Weights of a small mixture-of-experts language model, trained from scratch on English Wikipedia.
Training: a variant of SOAP for the experts, 8170 steps.
Below are experts of layer 5 (counted from 0) of a mixture-of-experts language model. Rows are named router (the router's row for the expert), gate (a neuron's input weights, with its number), up (a neuron's input weights, with its number), down (a neuron's output weights, with its number) and show model dimensions 0-255. Each number is 500 + 40 x the weight over its row's rms, rounded and kept within 0 to 999. Numbers have three digits each.
Before each expert's rows: a language model's description of what the expert responds to; "gets" lists some tokens that make up at least twice as much of what it gets as of all text. This comes from a sample of Wikipedia text that the model never trained on. Tokens count by the router's weight.

# expert 43
Digits, letters and abbreviation pieces inside table cells and code lists, e.g. vote counts, race codes like MCH, station call letters.
gets: "1", "C", "2", "F", " G", "3"
router:468502503444481474548495476492578547480425468556497502532587454476461492440507474487537500522469473437517493523439416565509525493564471494515448461537469462460475514540522545513532530523528552398486446500534475537531544475544525518500514508474435530467522552548439498521484490464542520471537528498491422560481519541477565460552531492434516455461469483574446517573437484449522493549548510498468433424546530449470505545471464467511407495533494408482531483521502504487530541459464532560534541540511591490518456442517467462479458433517582458525502543557586565520514442476572414551512499489559466501472452452519444521539534459475512505506453533541472530455474493428495481454507533564448460429526488570528540520522547482569486436510494484508474490487502550495569508539508535
gate1:545507544513498534561508593524559500467463466500529472476503488485522483547510452515552520541494527527452448545458490529522501549498507504431593529530521517473501530490487407516408574371540518531551550453468539530470525502518538530447513457445489572483495541435502396491449565481488460493512540469494536463536496511432484558467555473471540538456544481564483464561525534533492530521535479554437529512480543536551483590519510494535435560541457470509517520453485567441565493544404504486471499504506499480507598495475531481501445559511495512579494494455524567473476604493518476524507556566527483502534469424493544538488456479503510501510553488492465508406492501535561509539475488465441498452454528497501445469490558540421538533530505446541491462530510445536502521507456559
up1:571487484477521534476456605510516534499519517514548464516504507589484474493463498445540510521638504476514509372469500510532495532480498470512554432470471494525457532471458443533489529513521473517573508441489503547455498438481471443453499524420447454550555482444544449537520508485403485534491523493530501514461519504486477506504530435377483476544534475482503514388445503463514478488547512516483439462490531570440507476436438423531473559485531501522495435414501481456487478462573545519495473547543428481506468582536532542521497519521518540531487450534438568466476557445433469483542507473475530489529513493561489460508414464508483475497509505474519547430466462502513473425496530481560472500535448510487440460514508534422544495450489521459536510492477490525582526493488536
down1:532490480531470480544495524515445494554452513498495500468442492557500574504453502503519459541468413459539492466527545519461557548436550483465515495415466490429501513493441536516564484479510558485556537484549475488509525513478553519514440499441442538528466464457488553491533509437578529449481508458523466453483580549466448474531608429506487457467540471533595502572526513468518440507560475472416477514522597506475542474395525532472517518438488415499474522467505477402543533538468429553528441526521559552492475470456460481509556471549507475444520571527481526531556429509525466485489557426476503423483450443453486550476545459433567481528520517532477553545481528458519477532480483540530491463525530473477511499533515510503528504506479552535551457502584480510518477548506516
gate2:577446468558588528560518516455479445468513487509486506538492504513521487539529498431462436461469566507493488499496475523535464549523424525542523493495478467526448485479457438474443568583495442539473529476566493484506557521528516527545439512540573388510568566441488487497524564472554438537540429452505491496502516470548512518427503524494501477456462492463457560497469423546546591520521457502502498575464536570494528490519488541466425471474495461480578462456531514491520504508500505432479515523474544541532512504430438491503533434490522528486478509517484487559506521432542511531543507528566493449523464499514463566494431437526411443535396501511502495509479537571470500460493526495494490536420533476475468550582409579539477563475504473484470476493472435505510509519484562
up2:543421468561508512540530479535528517596582562529488502501475467444506485468520467498533470437426510440422491537535446513519436557472467475526526535419516463606560553450481526497470495539571474571416495410584417511500490492495507479444532502515536457553479549501569525496472532502478519531514451518581517539491474476537562494384441557473534502473491464483497506470396472521512502484437436522462529532484543541486516520543469541466466474475527494455545458478565521520490502531562519503494534519457498500497453505501454510536546417480490525491529533533469483570527528469496481511532477503580521568573513504534465466501432495586430490539474452484445553482502496500545499490519486544532502435481461465477477541512479511466564533464461475468510522538413495520559579461495489
down2:468490481474457451510499515499493526478477509510552532502538476554453474518444455568506492468519556470549526484514500512465478510541526534439438446493479551502472440519477459512571489509477512479501482496487472563469493526542502521489413495445399514451483488521500579513495418518511530481442450522503512572456527462521473501414472521479528488524442503464484485488495556494513523535507475436513456505476602512444547456493575559491480463381545512485481468545426483523436538516498471494512595501579476486530500415470421483504479526521527502482563508523529518534507522497575489547493475499458446508430590469584582538507588527449463470488474462509479439470507466512511526549572479424463455597486533450472450444484462456501475489533455446464431474544528479555509491482452392
gate3:531515478504508458539358424448451463526480519516507523511530494478472498435560502457484410572483493466483563533537567478513450514543470455468496458475481468483544546542457475485495451542483520420494474479467484503455476510595485436488470513484604515559464568611525516466516590524585518540467533524511480461505454502447516503528412485557453518506410522508529527448463563466518519517536532501426467527467488495488583478529490471472552478539482481588507521510548533496479512506514490493467479455444514378500524481458453434514481444485491546478504511471557459493528470470504535470547447469532544460458493476509457520561506449510472524480485529474446534505539512505490508555427489544491549474584518530477556464478554483498565507399525459488532523460492482426523443534500521
up3:506513463558445490477402436492447557519550504491495560446533423454503519477533518440514563483503541517527555510506575379513547545505510454522586470581505447484487521522486527504537509492505551462546455475459416474506539503564497495532541474527554514499498521493557540477516569529528475555476484457465572442557449463432494568470431477425504519573449504514531462496477541503472543429581469551445498502487556534485504515477461485464575479497540504525494509476464511487502493506501492480499530566439507458535422509493459410546480486542434513474434531491453434535488497463434492486414474476522598476494426449498509537518491490525481549528492481434457482528537500442534456561475519527497499485550516475490563459475480491459587548373516499505499508532475490508503488562506502
down3:457446503506462619481500539497455453470520492544432596443536530515513469516475475466535501498532522482479550501531484550479536473527514520516558530535493446448533511497483486481530438532505474530532517516532536475551551507503518466473482452395494497569516493502543507551485579513524468518519534481454481433490535509483482514477500486472449419516500571529421509591506499500493519568481570437465503473531448395512471519559513448477514535461600497494442437507431521508552474455535498435485496481439502520481500477583533439430506413506492463501487430541432491396499437581497554460459479541558544486475524522622502445469514562488524480483501578476462482477513474530553459436556530486459515518531501521493477444461463468457526494427529465552467500523479538529496492514516438